Experts of a small language model.
Training: 191M tokens, 2920 steps.
Below are experts of layer 8 (counted from 0) of a mixture-of-experts language model. Rows are named router (the router's row for the expert), gate (a neuron's input weights, with its number), up (a neuron's input weights, with its number), down (a neuron's output weights, with its number) and show model dimensions 64-95. Each number is 128 + 24 x the weight over its row's rms, rounded and kept within 0 to 255. Numbers have three digits each.
After each expert's rows: a language model's description of what the expert responds to. This comes from a sample of Wikipedia text that the model never trained on.

# expert 12
router:106165126129109126100131106112150164136102123140138158095157147171120092101157106138107108136133
gate0:099115154108111111118128168122119158118084107134078091135090149159141146135087137135093111116138
up0:152114092145071097114134128128116134082150161135135113154137120157167140110117102113157116132101
down0:154175132114128124104104093119161141183093126104134096109138120102078099130139132136098083118092
gate1:138149129102104136123111108156157093087119100102114132110117182152155136144140127132110114124105
up1:145113097160136120129126141106077145133125141142153140132125086098133122090114134124138163097080
down1:123157156122159132168107143128117081112139115090139106133134126095140110139107132129140115150135
gate2:140146141132102140132120136141107128088128119110165124113113182166094140131092167130154108089118
up2:118111126060122106122128095128152120116154108157122138077109153136128122113096126124108090110075
down2:116133131123094112106128102102124145157125130162157142111148096174135115172120110115104128154131
gate3:142146124130094124133137092112143118119123112087145111131111144130107171162104127175117136135129
up3:151118160149138161140126147113114095102129164138124125117163127085133121112111121123130120097140
down3:146138119124146142171069156162124138111159120137105092175127108144140114155086095104122124155127
gate4:151124121123114134116132145135130151142150128141129142096088147121037111110113107135103109144145
up4:099129142129152169128130073122109114088112141126154138136147125084125126092114120088147109121113
down4:185111141122147130173128113124167128118149091135114151143130132151142149166105162104131157143136
gate5:126178110105158133119140195091096148109127121117122136155125127147105122092134097152163164125150
up5:133133151158111120144129088175142115168134122162132147119095128111099143171122136134084133125127
down5:113113132132133149145148133123118077097143108097174128140102147131144103101157095122109166098147
gate6:141111073106124169145132153115161132139132167113101145141145100151123085128195128128160128174133
up6:138103160113106089123137102157119125100106146110137115120119165089184155143152174131128105152084
down6:143147118143124067158178134077139139129105110136112119132083120129111107113120146143139154102147
gate7:113123135082125126122126126086118101087124163123161170094140116168126072146105110129092116098106
up7:123162131124123180124087131126136170146108140127119150136121106137093119123185123128135119111124
down7:148134117123150108150123143151122102144166149141090127131166135123142133108097084165196127164093
gate8:099082137084108121124119130102103126126120138133107127086140116148133125097162145112114156122124
up8:099125158101130117115116128149094124129118141130078089112113106140138131134172092154109092091165
down8:139126134124137136065179110112133167147156146133163151158150094123090167168091108116154115140122
Description: Foreign name pieces. Word pieces and accented letters inside non-English personal and place names, mostly Slavic, Spanish and Italian, such as Cháve-z, -ić, Jędrze-j.

# expert 0
router:137119133106125093161145144133113111172104089157134158158099116152100114138102141085082161149172
gate0:166164133128105127097150143167144103120112107133138123097093185096128110131123139122080165156097
up0:116126143140120149152130122088120138127127153138156101161144104147175165163123137168154099089107
down0:117133139136168153130105072155193148135113111157100186169129121115111150130124093092106129130130
gate1:124146115176130149146108106151144142136153148118112086129146172135134142056122161119150127166100
up1:136138092108130141133128079156153131163154172117118133107149140135116168081156179130145154136118
down1:114142130086122172089142125121131148154110111111141088164127089115116119122132128164129133132184
gate2:162147112139141135138118082181152111149114129129140129077127131153113161130126140150145130148104
up2:166153130142109116158131082159122101178092106164160120104151111163134167142117126155135140159135
down2:144128135138124132134117144080099128143126138055144148129143062148134118147175104171122128123132
gate3:123130166160117135114128110090150121172156115110130130165172128115099106146128164124152136138160
up3:112160085108123091145097122091149143150133063115121133160112114133093111146119122139163109107140
down3:146126138147152100109149090139091162099088106134150124100126149115146132110065112147124121155123
gate4:157120115140128124120143133133135087113140098161165173153148150100102146131118147132118162145105
up4:112095154115119102141135112157144086121150143089131123172159177137153125134122117124115146157104
down4:115113115111137160141177139122111160124129114106113053128123161159149145139094102093110147166136
gate5:156164084103133130140116169131110079129112152129105157182136149125107109136129168104141153110111
up5:115108155140163151142095087128151120145132133136149069094129116150130145124140101145103143113116
down5:089119132126132116159124107126162142133163169152119118150136139111103092117128131143144134179121
gate6:118120137161140141153155138131130091092118080150096163134115122118102125145126119122149123094120
up6:155159090118121138090096144132124171136123111156130113147113113152146173148101152107153125096089
down6:178167136063146155123116146173088130126103162122172122117106120110143120139104139133196142150109
gate7:122144151093138108163105109179169130083116102126093133131111190112113116122161130099102119114164
up7:114137120173119160104120149098105119162115131142170120128165046129143125119113151143166151136109
down7:147166121151120168119123114127139158122121150144136121137100111098131109100150137102153144111151
gate8:092130113091146130151110082181125083123121164138130125124147145119093087130132155126129128122138
up8:125153121141180154104144146142131082106128094125172173123132094124120148141074135106114126101169
down8:118127120166130147191117139118120149131105141132136113167148121152172135138145133126132165133124
Description: Mixed nouns and table cells. Assorted nouns, dates and table cell tokens such as million, company, president, (200 and question marks in titles; no clear common thread.

# expert 36
router:117144089114164114149101090116118145129163147139156115152097115156080155166118153123110135126116
gate0:133117137145061118150154103118127123120115149126136101130132148119094165096104152164112151148152
up0:137172126136131108087127120080147170117127152140148140152072180109102158093177157120131192108108
down0:092118122129112136068129151123117103191167139084111143116148127111109113136175149130135136167151
gate1:174152142110146127145124182165151134145096132150100133110137095150178142123125147121161159152147
up1:107136157112149144186121089131112133118154129131178155124172114094145132155111134127139146146162
down1:147123110127129117142130113166125142169109143169125150132115134149109090110085142138154095166109
gate2:125138137097119107154098121105164119156102169074134133151127110126164124142134127187142162121128
up2:130089124163117160089149128179082114132137101162077113082152154094099115102105174120143135125135
down2:147135105130123131139067134088127134141136137115135107116151130107120158130118123129137156118114
gate3:117155074115082144145110112165120143129121106133097092158130107143146126155133170147138139119107
up3:119114072116113115165142113170112167152116091131115097168132099145129143162118165154137164095142
down3:143131167113138138098123137100117142091131128136137114094119119132193093132143172115129112130131
gate4:116099125123142078129111100190158118110137146130104132142154130112127156147181128147121080098167
up4:098113133159101144131113128159175163154152161126101116138146163103119120137116128138136112101151
down4:132121188100103140147116116130119121149130161152138097108103123128177122104114119117074136085113
gate5:161153128136139124128110073134099114101161151111163100153128118141122166182126131108110084117129
up5:106132175150130138134117069114103111152109144129157128144136114112136137143108118034112139109117
down5:170096097096113111129118139095150143157141150114106079137110137151116151152106099159139106119115
gate6:112127123143132115080112123090123110122101149121138099126131100102110107162117138072136110127127
up6:133123105128106119134181132114100169150141135080144120171135109127142126129148167133176124138180
down6:137107116150121162150121146159125161121115136118092127099111158145115093141084160164136158144105
gate7:139114099124127130165134186172092114154127087156130109095170153085141126137103135144136123128083
up7:123141159186090125108132106076112130123148124121140189130121106156177126108119167088164139102157
down7:082130139157116145114165133104177134109115141079134158096122158143111109159137127131104150162129
gate8:126102097086128165146157148117106089125127143121126133124131114119141129138086152133095087133120
up8:104143127143139130103148185150141144186105126117098075128147126142128141184132101159129140114126
down8:135130091104169134144122105154123115145118119112141165092122114118168111124110119125098154141178
Description: Adverbs and function words. Adverb suffixes and function words in narrative clauses, such as -ly in shortly, -ently, was, been, also, before, when.

# expert 17
router:112127110127072130134147124114126139158117155148106080093103106135138109128100097147099101120143
gate0:143165137137126145142101136135162094102147134124129113154139155120119122136150135167101158083129
up0:121132114125181145134113110115110124123126131120104129151161125093155107146138177110094125179133
down0:083107125117133152095146154133125143114109134155089122122139141119124121110108144112111138142132
gate1:146141146149098135115136097154150100140138115121106092118136112104114125097119111130147159121106
up1:117185127166108139135118133132168100109143158135151136120120091117132149120108131134217137105116
down1:152129162110132148094142154107133151133105142102129110095136170134139143130103104136169077106126
gate2:104112081124110114155099184144110123147121122077091098136132126132098133165136116121108128081140
up2:152094092107112125147148141125117128142180135125090122141069146121147130133169134188103127116133
down2:113181149126129109075085127098092160133093097163153130124108090119086106147158112116096084135113
gate3:104130133091111080147114138115147122103124118082133139120161116146120140160136121079144144099148
up3:145153169115158135101097106133111108089099148158133124185123121143098115131164092122122135106136
down3:119136147147124128108140135085149092133111145159146120110146158143164147159131090101159148159146
gate4:093166121097140141143091108132130121113160102126084134147094167137095142138165135149112139129147
up4:148082121152112137100150106134127146126134154136128136120152091173188149136142136096172103145104
down4:125105089093120177164100086124139125102152082120079098124155138123117137103118112153125114089119
gate5:117165074117114145130076152103151122088148131125178130109128120127137080170143113131144131094110
up5:092064127125142103143164139092103166132126120135134094176140139117139171096106142109137144166158
down5:107095110124113196130146161144114113160150133145115093112117154133121171083161157156167138099125
gate6:118139124132139149131094155102147126106121112154151092119173127112112150143129143153139149137090
up6:146125166110109082131122142135131110140136138127092166138130155129102092125147136119089111062158
down6:116121103119108174121130174141157122124159095131108102115185171120105123113102085119091125154171
gate7:118141085140124170129140127153119146136140171138147138180118127126128073096137125153118133110160
up7:103120138095131104114134097106106082111115120124115069132113128101107137113079114118107142134102
down7:110129128142104159129141139112132084145134095174110067073120142121109118074139155134128118113141
gate8:166146112096156122119120122171155128133136165146122147131059144149119076102159121108110144119125
up8:099133070121111151132094161103118125097127108132156161089124101131128131131129101124125142125104
down8:118163144168124122137082101136115124120115155074115130144113137106168120177141110126154116127126
Description: Place-name endings. Final words or pieces of named places and institutions, such as Lake, Park, Bridge, House, Street, station, Rochdale.

# expert 20
router:119106157118172113169101130101174156132116140094141158129118166103107166140108133122109118085137
gate3:126150123121093178135118088110109123133135120181159104150137128120127128127175114110130179083117
up3:143131168111150148129128150103108128143105127148083154134085128131150148136080151151099095119127
down3:117113130127151131095146132081169100152108147127167198137104122126129127141123168180119162104171
gate4:126135120134107101159195132113126138083122157119134114129131161118092133076121147110114127122073
up4:125153147157146123131133159170110133120121097133098131100109135113121135140131161165101099090122
down4:107148133186152132118137125111141127144102111134110067087154145150122082145145102158156142097133
gate5:151166143133138128079151140106142075146133118109134152144101132128200121148110153179138155143130
up5:138147117138115111139103093158146116081133139140087071134158145127106115127154145093113115141129
down5:161134151123167114117131122113128156090164121135129172102096135138121117150135129121124097084097
gate6:143146169134142177097150114131129125116129128106097127108111137115120126084110167104131146143133
up6:126140146124093145135146094158140145153128103112150083120099116138124117099111156143160124147158
down6:149121135130135141117116144137113152127179104169117098158143144102191135120099122125109096169143
gate7:142101125104144148135121089129140124118155120131111162092104155145093120138155127128093119108093
up7:130103121152111109105142111130140159169137163094136089132139103143155116132148095157118137128181
down7:124124127110126110195123113095126112152131091133100132120096150141145126123090159136099119153108
gate8:162160174112156119100111140108108165092097134131141110102122135108119152119103141125149107169153
up8:111129127122115105117160114169145128121122135104080155105145095145132137115101107107111087116156
down8:116080140114121122127130124127134124124166145144113172132132145127149191131079098130115141118124
gate9:121127176198132147140151126122155111168131149100066130075124155111153140123118111140145137168086
up9:106117094146109167102153138097158140121135126162149136127138056143080124096072167134129132146149
down9:109150129082123110134109151120176163115136103147140130124106109108149163133132110076118145148143
gate10:178148138116121106121135103145168108129134114104167098139116146145121114116135095130125137131121
up10:131117148123160130151146101126082148074115092157102169117123098075103113103131144117171151129132
down10:146141158135113151128089136130140117045135145084111125163090125108101100119110139146135121147163
gate11:120121118088137173164108127150134138146131119123125143124123164140131127091089143056119107103157
up11:108121090130116128133095153128129187164113141141107137114107147144110127071105107119156126117150
down11:124159112090155138141171153097110132114108153138154099099123138129160149162133094130154123155141
Description: Verb prefixes in narratives. Opening pieces of verbs in biographical and historical narrative, often after to, was or he, such as pro, re, return, appear.

# expert 30
router:145102099120125138136130095112125154154148144156145137150129105131139175093094157092082093114128
gate0:173142137091118114125077135119182147156143117136122085143127125137125158098128171130116141130129
up0:095150160177137131084161114118143086111110125109122152139113113125150124184131135136161068120161
down0:152160166145127163148109125138170107108124108118129134104141134117089113124180136096130104157110
gate1:112149136133132133127118141124104161102146118137108153098143109148066099119169135150133131102113
up1:107115129126147101136119143139143059118146128119111122130152165111166164143116161130079140169125
down1:153130149078090136179111137102130125145146145130146091116117187129148153090097121140112133116134
gate2:134108092138162140108120072134079127122134132142088133145114130112164148125118171137085103156109
up2:141139128180080138104114129113136121153101117133143097134105088127122114118140130184109134143113
down2:084171155172154120112084145109087140139101119141127111135166068121096143114121117068113122138136
gate3:101124155120136163112146102093147108145148114110131164097165112089137163138113121137097108170108
up3:140097118134109090136123138183140159134158144137120109149088131150125106166131169156126101100143
down3:108149128137140143116090124110087144115136084089115176156136114120133185139126123122133126162114
gate4:149160097162116120112103119145138125079107166164157118148143149118127077147126102156131146172099
up4:140088147138115141134148166097135120184126109131090120117137137132134167114127147094132157095119
down4:117117118154154084192114161146083094117132128102110129118125143142112113125153130114211132094134
gate5:145140152135103159147105118118105137096097116122182135131134126107132109150150083163103135146108
up5:144117138141159089070163152148162135121133148095094140117106144144105090088136122139149099070144
down5:113105094117164140157135139081124102104155113155091118125088143135108115114101117135140100130119
gate6:131159075097123095135078184129148149112117126128084168160113126078138134099164131190119115105096
up6:153100132152140102127173111107115138111150129123178124124134141124124140126101158141151153132168
down6:089140127124146101113115089112142168126159135119137132174178144144147142116151149119138127128150
gate7:165130106133134098113046100148141080114122095111108133149125111146106145122129108167105114165109
up7:070127109130130135125173133106097171132117158158127140109098135143126092124130143104144141111172
down7:140126158096124128137159122147150100105168134119121106088138153109132123151144129162118173108123
gate8:129207109124124123124120135073122079108098131159178110108133166115104165095096143148137122149144
up8:094056123137141119102111171107138171140143108120100136150155092139097125152117132095133086060125
down8:149173108130172148150106131126094101126135089062151146141106123131101111139163107151151175114141
Description: Digits within numbers. Later digits inside years, ranges, coordinates and long numbers, such as 1843–1868, 2016–17, mid-1980s, 12.00295.

# expert 9
router:099138116099134106105172081110112146150116131128139181102132159127142132128115108113105155128131
gate0:122126123110085115146134104099138169140139142142123125099104150122131112157136133097137127121133
up0:127178104112149159121136140127150132137160087133128101105165152126132108125150101139173117166177
down0:148134082113142084070175122133169125138163103178105103137134110114095147155119111165142140161152
gate1:151138127107112147136131126106111134094113133134154171113130158121146111075129123108155130128117
up1:135149116108139149133135126150104158131118166142165122100140117165148122128115125113134142155165
down1:104123100148109141121108128103138135149068135125157085151130103079110100109135120136122097159154
gate2:146153119116150151121103075114108095147122147119139113094135132141125102095161135138123126139154
up2:133146133161115159124109068153148097092141162106133076128152139111148113077159130112117166168143
down2:141145113137174151106092119112098138144133097134151089125132167131113146117188130162123102125142
gate3:113131111098149140124117080182135130092125132146091119147144156127159111154167123150110128155154
up3:138078109130097109124141178117124118106137142087137149157073135168135134167112137149135101147147
down3:107174125089154131118116069155099103154123132098122148090129094155145121112093102134166096130126
gate4:153166178146125102140118143142112125132136132132139179161103085144117124131129082123141156100091
up4:169131105103108153114129103108115082144134152137129117093126138126125160162127151129093138115161
down4:102099139146107143148127119083116139090163139170114163157144130119103133131136147109137062133144
gate5:122092162118151106130158088105152103141136141108128132103121162127145129094112113132150111109113
up5:110130151114141104147112147117140154132128133099095149141117073124137112124143146124188118134141
down5:143102137149161082107150160090155133101125120122077126133109141131117135087134132116085115159086
gate6:114122125147123106121123125136153101128152143149160125168135134142138137156138183140121145152098
up6:145072104090120124140107135074157124154126113101166141077147122120146172104130110122131130142129
down6:121102140156124150166151118161144143141090120113158148148158119109164161137128079103084114115173
gate7:118146111075160106144112135118123126144119137125129119090076082146142121089127111171116140107106
up7:101092132120185159144121135096118142147164119123115108103154112169171162137125114121127141120106
down7:163134127123074163180142100141106159131131130107094129154113160154151130140194125161100104094130
gate8:148157129098163181142113095209086143108141125084117132084100115151111129131121100123105109120153
up8:120122118130139134132134156187124172146095131153119108164107114125073153148137097131150110114131
down8:144162119113133166143157124125096120104134132089130088145102134150116121155134113176118086153149
Description: Foreign name syllables. Inner syllables of non-English personal names, mainly Asian, Arabic and Turkic, such as Bakar, Shimizu, McKimson, Kim Bilir.

# expert 5
router:127136171126138132110124103114099160142138117139064119129102135147144129079108138128086109106113
gate5:129095122162120112117131139121124134110149108141109100103120131149142119124131101104188145158135
up5:084158140149127117110158119141156144138111151115132115110107153139116131124152129195132120103114
down5:130095143133081132118140108130135117141119105151140091153124137148150141119107103100123165113135
gate6:108147094118136132134158130114117120163125118120152112140158144137140110095112090152132098117135
up6:126122131128108134137104149148144148120157134118132139104117149114109134141161149117118154157108
down6:132171108118165172135091126096090127123133121115093139122079165104136123116163131113116108071124
gate7:151136145083140136134072134132145108102109128097157150103086146139129080137141134070070126125138
up7:103115100157086139131162114140127085158083135139157133147142113102153162120075110211138104125113
down7:136106087131113171167106104129116074117102122084132102140092145118139152135111141126129155158110
gate8:120141121098135143118098148136149113151098142116159084131125111138161103168157135168115117149108
up8:143144122102126096096090138097136142137057103091125121146117196103151117107136104133132140097161
down8:158159114123131129104129139141126111169135134137047127174147133162056161114136159077144102137140
gate9:120127128107176162137157155157152087099129136143104162109146154139111119177114123133107125127130
up9:116137123094121119145138130143167131157119138124122106137120108141161137155182126150105128109113
down9:137094110139151124129096123113141111125106163094179169103134123119124142152135135171171116140096
gate10:143122118127168122129102118140131107104113108140109121169152122108161139118103127143109163142129
up10:130114142188105161137096147099155134119145143142111133144165134146132157108155166097134124110079
down10:139139117096147191125082155141117105134105131133124120193120130094125106145153132122134127129163
gate11:163127134151132133142119081167134116125150176147127111127071152120111126089134156133137150172088
up11:132151121166101122111143129119115116153125103128127117171150128141170098121140158119142129157141
down11:138145167070139123168097131148123096124090141097101156121127101169122139139149146155158131145103
gate12:123164148117105121139148125186119115149141141087124088108130118125128112126163131135140124122117
up12:109137149145118087104152122140105140126173167114117115129121157125101095110162169137155119125105
down12:137159127113077119110167156119132128141149153100142078135108119117084150160099115118133103160146
gate13:134112120094130126145140099133161109164140112121125176129116120178109145090144139182139129144127
up13:167115105162117138133114172114129121136133092164098082121158143122137137158065131144126136174097
down13:111142167113162117143152111121141128105135118090136175097166140106140084127129137152122168125134
Description: Conjunction and initials. The word and between paired names or places, and middle initials or given names in person names, such as Washington and Lee, James G. Rowe.

# expert 37
router:103151148091110130135132101108078157125094166147139126133132118107120137151108125100113135142111
gate0:160136163135134165104134104110114117094132138106131144069156138185139134128115084096108135136126
up0:135105106110117144122155125150141120149137091154149150158130132151073138145143133140143132119078
down0:131089158141130115145123112124086146120078123160141161124162102135147125112152126095116157147153
gate1:121095139166137148136152079109094119123141128093137148130164117093115145130134108065142106120071
up1:118140146092116138161094153123136108122145133134120154145129091140120112098138140155153134174162
down1:151099073152132061172094136140123117173113085114136126135111132128112099094109094123130098149110
gate2:144141146096113130120128116123107127111118166157122117116131140118103136153182142157143131092120
up2:131172168156153088134097117135116121076109146139119096126164098166129121125108104096120113156107
down2:111181088114121097122166130130126099184139122159138152093117152141159128102125150111175177109079
gate3:127120151076142134138142133073093137131107080135129149148132159175152146116104162121171136128102
up3:074127126202134109141102081134157101112147138138133131109132160142154149081160134118081135137092
down3:158129161095153140152120127124117119114135107124122145147081129142158108146154133122139194147133
gate4:153137130135119092135109111193111135114138120118093140158144159100113138156155115128126076127114
up4:110153139134107123122130119192128122117143164112157138162119114116127119127135098108183158116089
down4:130147136162108182100140133075172129129126130100111132133119116103134155124127116141121115125141
gate5:126127116109127127169110103134118104104171100131134123088126102130129098152141162151072129155163
up5:112103132145149139118132141143152141094157139142148123141130128127094131126141137069207133125111
down5:149124155096153127120147108124063140126145121109112140136108121144145097122087126113143132144131
gate6:122124111114099137131136077110123119138122146136140109084114089107173144094145123116150124130131
up6:139110128116120114116105097154175123105131146121151101157132136130163115131155139139117108108135
down6:138087147143098123144127131123133139140111113156091150137131107150084106152121150152109142179141
gate7:145136129136101185166141096090101151118111119122090118083106143132140155133159142085131140129153
up7:119189094147144167170116087071111158095135111097136150123097137136138163142174138085144116135113
down7:167142091133104114099124167138145125114150096116160187159122163157141156110107141137121130097075
gate8:138100092101119136136085104137148113057122080136107100090186143116113136114099131146120146163091
up8:131156165144157126142138159115136131188151162093140134150090124138169088147134148121140124095146
down8:157148133124125153152084127113125153134119148127113183123109106110063160070131160128141149116135
Description: Second syllable pieces. Short second pieces right after an initial capital in proper names, such as Ball, Stallion, Collider, Massachusetts, Pakistan.

# expert 11
router:167177124125130107177085132105126109103113103114143135126114170118124119138110172160157161159151
gate0:125123104109110086095143125125151104186120135121149098134120116131135111118145126110111160120161
up0:162147120153131132128108128142106117145109125136146168107072094104158158141121163131094164106133
down0:150115145170119109100140136132110152142138099100099128126147093153113179146117090118132104141118
gate1:147157105126092082115105123129147175146107094139140146132174110120120105097117145129125135146121
up1:112174123124090139130137138109146169140148135102145159115134114153103125126111145128141114120144
down1:146141148145091131139105152113114132149129069147143128164125147150160154125123141160101095134115
gate2:065154089115136120097145120135139105188135109139146115106147113168108133139130133162109141145128
up2:134082135099152194128160129171088156115143134114141090120161136140117091123086086148136133132160
down2:135163131105083087112140141147143126093116149172144130131092124112146146129133101114122157157118
gate3:142141139135168066128128160143083105151091117164083110129108115149152138142142152109152129091133
up3:145131126123090134127118117121183175098130139111142162109110156106116109090122136137100119169152
down3:114108149136164127133172095126145132118098169148092126129140110143113084109090124102133152110113
gate4:103146141076119146137123104152155156136100132113128168143135110131149084131108122112133140130145
up4:122133134136097137140068110116095102095114076102144133100168186170145127114120140129069143130142
down4:131165088154082111130094108113143114139135098117102172115124129147154118144163105170104139136108
gate5:146154166106128147126133138131072088116123107103140153148117163120143149103129169088135147124087
up5:115137144109137128154177109133110076136091149128148125175099124085135130134111157127146128141112
down5:155134133116106126121097152122137110144131125131143163154151122133097129171137083128167120123086
gate6:141179123135108142156097133116183176104124150134103170142131136098106116125162162109170102112124
up6:151118161104093151122092116091124110171117113121076150156096143117124093145103149135151111121119
down6:111172133178121153083160112109143127155119127139135114168147161110160110160134092118097138144131
gate7:125176118159093132088112109126126092116171147123165149138101103087128151123115127124189146136138
up7:154094131162134115141107148183106114127099134124127120153112109141121120118112075117145083149106
down7:150138141146115090156112078119148147126147165164096098091132121150125126113111104152130124084086
gate8:138125116149127157140121113152148107120141094091122156071099150133097108151104133149106155139122
up8:112136123136138124163121139087154146160164142120143133089133138122110102162167111119115093131110
down8:117130093168074119139158132146108106073112107118094115172120163118121100123122091116124160144130
Description: Latinate word stems. Middle pieces of Latinate verbs and nouns after prefixes like con-, res-, dis-, before -ed/-ation/-ment, as in purs-u-ant, res-erv-ations, disag-re-ement.

# expert 23
router:125141107117168125092162078122146126157124110137159108081125121109091153113130096143142145119092
gate0:113145136133115162119117099127168110127135129141111127102145139128100151102146138069121092092142
up0:121147145113055153109131121080154113128103145133085117098140132108150156115155106124083104085148
down0:134114129113097114115146104144105113096198088118123132134152178134163200173092132136158149140106
gate1:109109154085126114114100123096148139150124144144149129111132094105153114158171109101146123122143
up1:110159139151149085136153146140158097132117109098126153151160142089125129161143112110115115132114
down1:103154165143142174119155137112132134139134145144152120089115144122184130134143104077155153130147
gate2:105118079141111122129150152137132111144131072156096143124162121130121136132121136123075170065114
up2:121140189137164122137145129104114149103140139111123114120130128128135118115119118148127104194139
down2:167105089138113116186124110155153126137161139098077159125113134129088127099119118113093136141104
gate3:110150124149136113108133158107159113115101141132134112093128152135135127115158126130120133136115
up3:096140091147161127127131130125145122124128126118091105115185153144125103120196115082122091136104
down3:136127114151130119152109158094154127087156145087153128153153137108120141160151173120123114125108
gate4:121095152166155139122158117075103124134091127084126108109124147104161153146145118152117179145133
up4:145150172111153158126129050144136127138132136121121140124142164174081138095125150122137155151169
down4:125096120123148151142112164116140092134110134149107176151107093140151179139124127119150090098113
gate5:161101128117183126149122083156129100140101157118099171125165149116137127152148138118118169120143
up5:129090128137169137119150076132158096125119128116128163104150172106129133151130117128137180132165
down5:115163118123116150076135112140106143155084088147111116135102163138122159130119123173167123129135
gate6:119135183107110083131127098157136116114087097126128113164153124141128078123126106116124116101096
up6:141165088155158081124147119108126125134113122109189141137103171137072125146141124113190123113138
down6:139111144133136130115162115126164208140114146118165149131134119101120154135114179104145094129122
gate7:138166148135163119136127075149081105132114121144151103164112087158175147117140116150121147108152
up7:145100125085177131137149164155099077129143162124152112134098129119144114153125159148128140094097
down7:129161105137112150150175078138075102111105106132146135137115118097099075145094112119133153101129
gate8:146091136148143143137145120132159158142093162137068146129168119109148115120149163165130106090116
up8:171137151129156141124131156123142135158141155136131086156105135144113119127125142147095157082152
down8:172137146109136134144127159085153121074110129101092120098095175150127116154108154095111139123136
Description: English surname pieces. Pieces inside English-style surnames and place names, often in tables and lists, such as Bur-d-ell, McA-d-ams, John-st-one, Smith, Brown.

# expert 21
router:163109154141091134130097127159120133162104163144103152158126130095104157122111170112114144088150
gate5:140107102148107152166102143126115124146145143140146126122097147121128053151131122146163153124123
up5:125099109091150108128127093134126098131142133127156171067073180113162105128123127066093123108131
down5:121177131116120113148106124137099164136150130065183102127148078132106136129136159190146122115154
gate6:126109139122157121142122147162108128128121133123083149142176094136083123118110144129092153144131
up6:136114152127135107139109156184104129154112135150070129160179099143094148126095135104120120125151
down6:111115158132136116119149171134083128150065137104131114076073091103158096167104151153137145123151
gate7:135125089151076126162099107123125109159168156108129124114101172112148152093177124131111140109152
up7:143083117146157151143075124176149124113096132118112137104127168105138172201122147137108126150136
down7:101155129119126132088136149105157095147155108076129101149141107156125130081129127135122137145109
gate8:136131121144110114139115096147127148121135140099145131147107136134139100088088130140147101086174
up8:118116140141109123130125093115135124110128097144159125144107108093126091102127142136138128138152
down8:128131148118125081117146107103126144148126113117184149112097127165111111122085107136140156179142
gate9:165101117179176155139126113131120153133107108107088137112146135139080157112088153114119176146119
up9:102142102100085108124147104130173129118147161146150125130111131137160091139182081149117086085108
down9:114089117149171178146142098148125147122153148088131107115149084132129152105149130161112107161121
gate10:110133117134108140109123144152163062112125068137115093129164127083147152113114101119074146161154
up10:078107154156135111116143149130165137124119144120129141142068154156144163105130135158092152108121
down10:135125104176161125144141135131137102097150149068127116157143169128148143115138111086100115182147
gate11:129128141170135160124103159090128117079168118138107153135155075134109081079085133163143140185120
up11:146174143116082190139101132095157130103151151123107106131131164120122092096132093161105092181081
down11:108153112171140106102203106103124152148148091134103128156172107143113147120110111143163119141134
gate12:126160140159149145120127125159143116106098077079150128172108103150112162058133167122145156113073
up12:151135094110124108149120126087125088149138177158106123095150141146135105164135094121109150160198
down12:151147134151133126138118120146093140112148154132113120113106165125117161161124120140146165121104
gate13:147145129121116119140123086174124148132134124122096122119107129115093138117113116123061140097089
up13:093092115114134084141153104126146119148131127150142146151166104127142116133164119125121137132108
down13:144101116133104135130085132156160114113150116122114114152128117144153103108067122114152126092149
Description: Word-final commas. Commas and tokens that merge a word ending with a comma in lists and clauses, such as Americas, Switzerland, Then,.